{
  "num_hidden_layers": 11,
  "hidden_size": 128,
  "n_experts": 160,
  "experts_per_token": 8,
  "d_expert": 64,
  "d_shared_expert": 0,
  "hidden_act": "tanh_gelu",
  "moe_layers": [0, 1, 2, 3, 4, 5, 6, 7, 8, 9, 10],
  "router_score": "sigmoid",
  "normalize_top_k": true,
  "routed_scale": 1.0,
  "balance_loss": 0.000177,
  "balance_bias": true,
  "init_std_router": 0.038,
  "lr_router": 0.000873,
  "num_attention_heads": 3,
  "num_key_value_heads": 3,
  "head_dim": 64,
  "vocab_size": 2048,
  "norm": "layernorm",
  "norm_place": "pre",
  "norm_eps": 1e-06,
  "positions": "rope",
  "rope_theta": 10000.0,
  "rope_fraction": 0.5,
  "qk_norm": false,
  "attn_scale": 0.125,
  "tie_word_embeddings": false,
  "parallel_block": false,
  "init": "normal",
  "init_std_qkv": 0.0342,
  "init_std_o": 0.00595,
  "init_std_up": 0.0342,
  "init_std_down": 0.00365,
  "optimizer": "adamw",
  "learning_rate": 0.00306,
  "beta1": 0.9,
  "beta2": 0.98,
  "weight_decay": 0.076,
  "lr_head": 0.0127,
  "warmup_steps": 458,
  "schedule": "wsd",
  "decay_fraction": 0.844,
  "decay_shape": "linear",
  "final_lr_fraction": 0.05,
  "batch_tokens": 65536,
  "max_seq_len": 512,
  "doc_mask": true,
  "train_tokens": 393500000,
  "max_steps": 6005,
  "dataset": "wikipedia_en"
}
Below are experts of layer 6 (counted from 0) of a mixture-of-experts language model. Rows are named router (the router's row for the expert) and show model dimensions 0-127. Each number is 128 + 24 x the weight over its row's rms, rounded and kept within 0 to 255. Numbers have three digits each.
Before each expert's rows: "comes before" lists some tokens at least twice as common just after its tokens as in all text. This comes from a sample of Wikipedia text that the model never trained on. Tokens count by the router's weight.

# expert 35
comes before: ",", ")", ".", " to", " |", "–19"
router:144110135140150154132148125105124143147134093141108132150122130138153122110134122168151165072100108116127137121149155139123126079169129168140132131110126159137120173147113060127180136097094111121130148156120117169127100126106117155116141168124147131105134121119119132157133123149139087138133156084143187133112096109084082113147154142160115096059152097119129151136166135127139130126090

# expert 27
comes before: "\n", "ct", " 1", " 0", "e", " 2"
router:141116104130136136104150138133154121138128137104116148167109129136153134145104149117143147126109112142097109116149140155135119079139133147110093166089165112120126115105140092216157104130102122162127172105128099155132156116136104122141128175126156148136155088118106180134160118101138077134140122115118150108124080110138096127146084087121087165103117104108101160149115152143104109137096

# expert 18
comes before: " |", "A", ")", "C", ".", "S"
router:162124080117147102127177168139130137131091145156102137182132123147171117132106152123102169093128156102128093119166146142167123092126125154111132166123138140103134152156080125118152086147127131151155182170105102139131119131130146149124143163062128126092168132120121133174131119111147120175143113142115169101144126105166118124117161139136114163111103098120132137106146113117118109143128

# expert 109
comes before: "|", "\n", "-", "|---|---|", "---|---|---|---|", "ic"
router:144126119098148110098162144130137137125080120099148130141083107183157158121111143133092165098115151132112164082177098129156125114113145133096146128140141177133125115153131102150161133136109111125169156121144128128093138137129102137113132197175140135136128101137142107147123108103085104169120143093152177160142092165111089157118131076157114153128135118118123122118106142137100116136118

# expert 134
comes before: " |", ".", "th", "90", "97", "96"
router:162099091117130123083142115100134137142091109097118169144055122104175123080096143156136147109131164116130094136166096119145155092160119136097099159112076140120162137136151096131136125149110121141157148180123126130144124118128098172166139176113142141104157132162110137147119109119147111141123116097106177125140118083132114108132160119130125149098124108093115160134130104124150109140114

# expert 101
comes before: " ", " a", " the", " and", " re", " in"
router:139158114106106141124138141108148138160101153126070124129080115135148104085132123139149158095100143160093144116110155112155139073146097142086118137145165150098134123135128121120119124139097105109131140143133120098139122179154086168153112121135162135105120128159129154161124116127099093169153090117154190127095113122119087140107184111108088153115123089145103137117135109130093112130134

# expert 39
comes before: " ", " the", " first", " f", " re", " p"
router:141140049106119141161137189126149127142087136112136104123093121132151133119137128155141160090128146165119122119135130118124103115147117177111111153134082154116138118123099077137148132138114120145148140194128110138153116174105130140116123165163161156109098115105122125135105128132124120182144080144124125126127068116142104115116158094098078110114092087137137134132154121106128137104112

# expert 155
comes before: " |", ";", "er", " (", "–1", "т"
router:155128110139104102104183186080137147130078132095121123148135129117184108144152129155121156089150124126113081141142122134112122113170121146097152142104119159113134155146083128154168102132130072098126193142107138163130100121112122120112115123095152118090116158136155152138112083144134121148126134141115166079139109133104095141128122088144085106128118139139106124102141111145150119128114

# expert 65
comes before: "|", " |", " century", " States", " season", " place"
router:164116090079149147110178188127096136137104117110130113108065100135129109141115147146092171098124135092158122100173167174112115120195151150113132119135122145117141150132136117126133107125125106134175159157128122150142142112149124127100144164132178127089159103106109141127136111159103113182097115131140156113139113117132120109110136079127112124140120125111101165117109127109118143129093

# expert 60
comes before: ",", ")", ".", " |", " to", " by"
router:147129138125142125108122155124105148118156109127092150141111115153147098143091115146139164061124139114136126100114123145115140100155118165105136133158127122157093133167114091139156131101100092122163148106103099178144117145136142136099144166098194116113168153124162100165145112139160099169121136096124178115127103116086068133134158117138132096111142132123108165120129108120131145104095

# expert 149
comes before: " |", ".", "|", ";", "–", "%"
router:144109112081130120098175159112152129169105145108126138141128137125171141140145116169098184088134141124113107108152112138151151115158129162094106137095105157102113152126113091151114099127119098133149163141108130181145135112162099128154141180125137113092133132157133111114118086114125105155106155092155153095146123097140070152134118091083135117135105077133114137099125128132117119102151

# expert 103
comes before: " |", ".", ",", ";", "°", "%"
router:146098100115168131121169127112139149155115111116095144167108116139163145118129132131128142089126148111138116122151120138121117098146116138111118148097141145103119140133134082172167111138117098134151182181147106178101128148137113098155134193078140145080173161151120136126109098133152118164118156106136172100143140083144101089129116110094127137113108109121115168105145091146116121138133

# expert 94
comes before: " |", "\n", "After", "See", " also", " 0"
router:176157091096100155144149178151114190152129141145132133140116143149128163104113121148120165102122123150138146130149125149110112105152131111093144159116104123134140122110096083146130079126113105146147175142121114169094117089116128113128095191135130095112135138119153148107136071135090108151144128105112161119112113111124115118137101090132084178122128094111096140152146158134140163129121

# expert 136
comes before: " of", ".", ",", " in", " and", " to"
router:121149102118120179087164158110149122144109163133088153133125107116147122114100122163140146095108120130127088142166138116126128089131116144133120162129103131073128134130167086128139098162097092156157167146148131135158150097107134146099147177141146126138092099070126128143143083155106113134153117119137160127081130135104095119132166097125092129113136127161083147109111155117098105119116

# expert 25
comes before: "s", " of", "ed", "ing", " was", " is"
router:151133074100124136089136126095134153133120142120127140114108133163180151132113159163113163104124179145141083113156098125177127130177137154132113110117111162163113087108106122079139120152088110140151154161137105149124112100149129141164149156112176142143080134132137098094152088148130072161148116128139156126119113117116115132114131107132121158146136102161084138124127130132089124141106

# expert 80
comes before: " of", "s", ".", ",", "al", " and"
router:150140130099153105104151163104148141135088144129128127140111087149159095118102156121126154111108146132154090104114103171119105101173141133136129163105091154082123103166119126075169086160121107130116142138118118158144144142130124118139130188133169126145132122083184156165139142120129102149158077154140174115110149129138103130092151095143101163122141104122118128131116160129133148110120

# expert 126
comes before: " the", " to", "ed", "ment", " a", "ing"
router:163142136115129126113168135128153162123143084126100107105122108168173115121138115152131148134084189141102105133140114103139147118119146166118132132134123119121111086112113107123153130126091068127151177137139120175156120133128095127142107156144146165116089104115145158120121071149122076130142151106101172139087122133115092067115132127085102145103157109117122151129114118095114151115125

# expert 153
comes before: " ", " the", " re", " a", "cc", " he"
router:170141099109110153095144128088158133151114122136103175131139086124143123102098126102151181089109142166062115103150174128150119058147130155095125141157117128179143159097093094131146111155092109081148174147117119126159122156149102119121130113135144125122171104143139131142123126113131093153119106146117115111125120135110120132121149125118084142172117135115114159122121101135108139124097

# expert 83
comes before: " ", " in", " a", " to", " re", " of"
router:112122113087122150122147166134116140148114143107093135125099122120148093118109157153125172054094146138126116105140132105126151092128111157123140136129121131099111095101121096090142112146089120096195173140138116146072146143179077155101143143144129149122100107123154149151149131123168095143146123080125136133124139165119087107118140136118085157130113125127133164120140093109103100126116

# expert 40
comes before: "ed", "ing", " to", "ly", "d", " in"
router:110142112097062147113172145120117136137118130113108137154109135144156105132125136157110115133144128152130139138133142156102137084168126138109112115144104146122127143149127122116150114121084056141134180158085120135112100117153116178121138158127175105107085100110157143133115140145129091177181124113087125118128129116108071132123169090103101113081142120152145132121159101122107130145109

# expert 22
comes before: "|", " |", "\n", "-", " 0", ";"
router:133110072104111125126167167140141138157139104122123129143095146118148132103118149127148151105125136113105088109165134176132120113147136134096141169110121155126116128157136050178147138150079101125128168174121115143100131108136107104139130181099164127128158116120145166131148121113114079153092118125118176118127143119115090118093113104131100180126109130121114134105154086145107136136102

# expert 110
comes before: " ", " first", " f", " re", " p", " st"
router:166127112109141151129117176141152159122091123103110109144074106131158129109106110163135140090119153134090147101157121148147135078165108138099133155104146146104142158113103088120172075107102131120134138157079100149137137122141087183133138140155147137110157092106103129180131118138130132164125110132139140137121081131126102115139127120093105096090113121151147165099130140110167140106110

# expert 12
comes before: " of", "s", ",", ".", "'", " were"
router:168112120106133115066161160098145108088124137131142104119096120144134116152085153133110150094104166142139118074164089152150138124165146126110127131132136160158120096114153114140147137177131085119145167131109090093118161105144100137113144136123202113119171154090129114141110107126135104147129104094131172116110112122123123165129157106125101141127143106121121125119171169120130114106100

# expert 146
comes before: " the", " a", " S", " E", " F", " P"
router:175132093126136108119166121098126134112103123124136146126106091145192105135166105143143199099123129097123094123131129096136155116125144140088170140124123128104110124084088101136160071136112114123122156134118072108121129172100096122110150147105160145133130109108105142157141133104151119170143119133128146097130112117132067155114135094102112153149130093142102156140111118168140136129096

# expert 16
comes before: " a", " the", " been", " an", " not", " well"
router:137127109092111136132186182119133148126095115112124122143111135119127122148135103129116151116143157111094111093165140117142142074144130125080144176140082118103160141137111093122140118121108099111131152151115137142096155138118093151119136125111134196131114127146128162126130115121108076146166119104103159101096122146097103139131164096116081183139134125117100140107111126153170115134069

# expert 50
comes before: " the", "\n", " a", "-", " 19", " S"
router:134129082131123119100139139108173153165157094108133130157112123140165107144134148141162145106111189116129089119175159127129151089110111125098144143129145140129131106120098109159128113131122118143126143115097094141122168159127109160139149170108133154121111110110114190162124095101126054151162126113132145097112093119087092122121123112106077118097113107119087152116131146133164140136118

# expert 81
comes before: "-", "\n", "|", "n", "=", "g"
router:118114101128140141120155113101123130148129075129105141150108118121186125129148111135127156118111184137129130125136131160133083127154135163088179107128116133103158114137119123159166094155143148132139144125122110136110136120085099145088142152148121150100140097111125113147128140126141083168122131123123204067171131103070085136108170108135089145098087109127117137143152131112119133130118

# expert 152
comes before: "ed", " the", " to", " by", " a", " that"
router:147181138124134152136161163146173175151105125139107102144101126122149159078102118157129169108120128142090141124132117120139144094163134169116160141116100172136134101133100085114159099136113114122145160135102098163132110124100148186096140137156154134120134107126150108143125106120174060137134123101111145139095103095096121116097114095153086134106146130152131122113120100122101131140104

# expert 139
comes before: "\n", " ", "-", " 1", " 0", " 2"
router:146110071118120134099135149121150136132110144126166142140149139136163110114108134133162145109098113124093120103151104136134117126185117169093120160132157148089091144108105134124159105162103093097133152142141098137106156156129118148151092178134144140101143139123116169172128103100160106146134116123114139120126094139117064158059084078138102140138103121113152139120139166139116139123127

# expert 72
comes before: ":", ")", " |", "-", ";", " ("
router:173084128088117105122147145111118114129110105140118121122117139123162124155155141157136166091143128155102119126152096177133123119115119152099099135154112129145131125160124072138140097137114069137130183133140126140100138100088134124106114178096160132132179152139128161118144127115164098168132104124109194082148137092138111160102130129126117122123131097157083113105125140109121142120086

# expert 151
comes before: "s", " of", ",", ".", "==", " and"
router:138149108120082103131123151145093128119133120119112167142089099132170117113124146157153157101091134131094104121149127121150124078201153151114092100107104130114127114145102085132146106177094116101121140118137091147126113108119109111103134192117168127132102144106125125138123134154123128159134109122125184170113140083112086117164161134118127134098158098117136148130156171120129155122107

# expert 23
comes before: " |", ".", ")", "°", "N", "%"
router:110114128106133149138151113113112156116094101103157136133100148093163089121119150159108188114151152123139130144169132170128120103157134144123134174117101147113167116110153101160118099112089092117161175128115117149120143146151123142110154169119149080090143092142115130111163106121108085165100111117117196108105134124129103123155123120107090155145107171103132145122140121172117139131135

# expert 77
comes before: "-", "\n", " a", " and", " which", " who"
router:141117125097116127108113146126143125127123126097130175138121126133182102120138121131173118104100131147091108115141148106138135113148088142074131135166156152113129118119109101140164085134093094089119145164105082122115114169063138143111121178112136135135124122120111150147134088098113115165133101087124195101158141102096091139096130102156105119129142123178145133127105142126138089127133

# expert 132
comes before: "s", ",", " and", " of", " in", "ip"
router:174113129100118156124154153102161153134122123145125130121133082154185126091148139139124147082099170138122093144137135137108078101164133165119112147114129119106115103127102124110171057169080115130155158149145098150120134086148101120121145161151167148105122105101125120147139130126100079118132097103101157149122157155139121134117133125111117093098163106148117175112118109119130147131115

# expert 123
comes before: " the", " ", " and", " a", " which", " as"
router:148112098110124152114142140104100142150123123134125131116128101136177087129120146161160158099138144138114131123120134120096169109155143124125121147121142165100151109110109075106144110132097125127170124138102085161138125177119139170112122176092188127085115108092109142122116112106074096140128127145119127099113136103100084138113149053103095123155151080132109150120132147138122118109126

# expert 158
comes before: ",", " of", ".", " in", " and", " to"
router:146141108089130179113177168095147175124131098143112118147071121150154116143155130152099145109105120127102131136158106107100139087139159177118141142093134123103103081132116110108171115185107104142140178113119120124145144124154102137114142150118151142158122120094137119166146110149150119176141095095106154102135155147128074137115137112120126126116126087091126155145122153126140141103110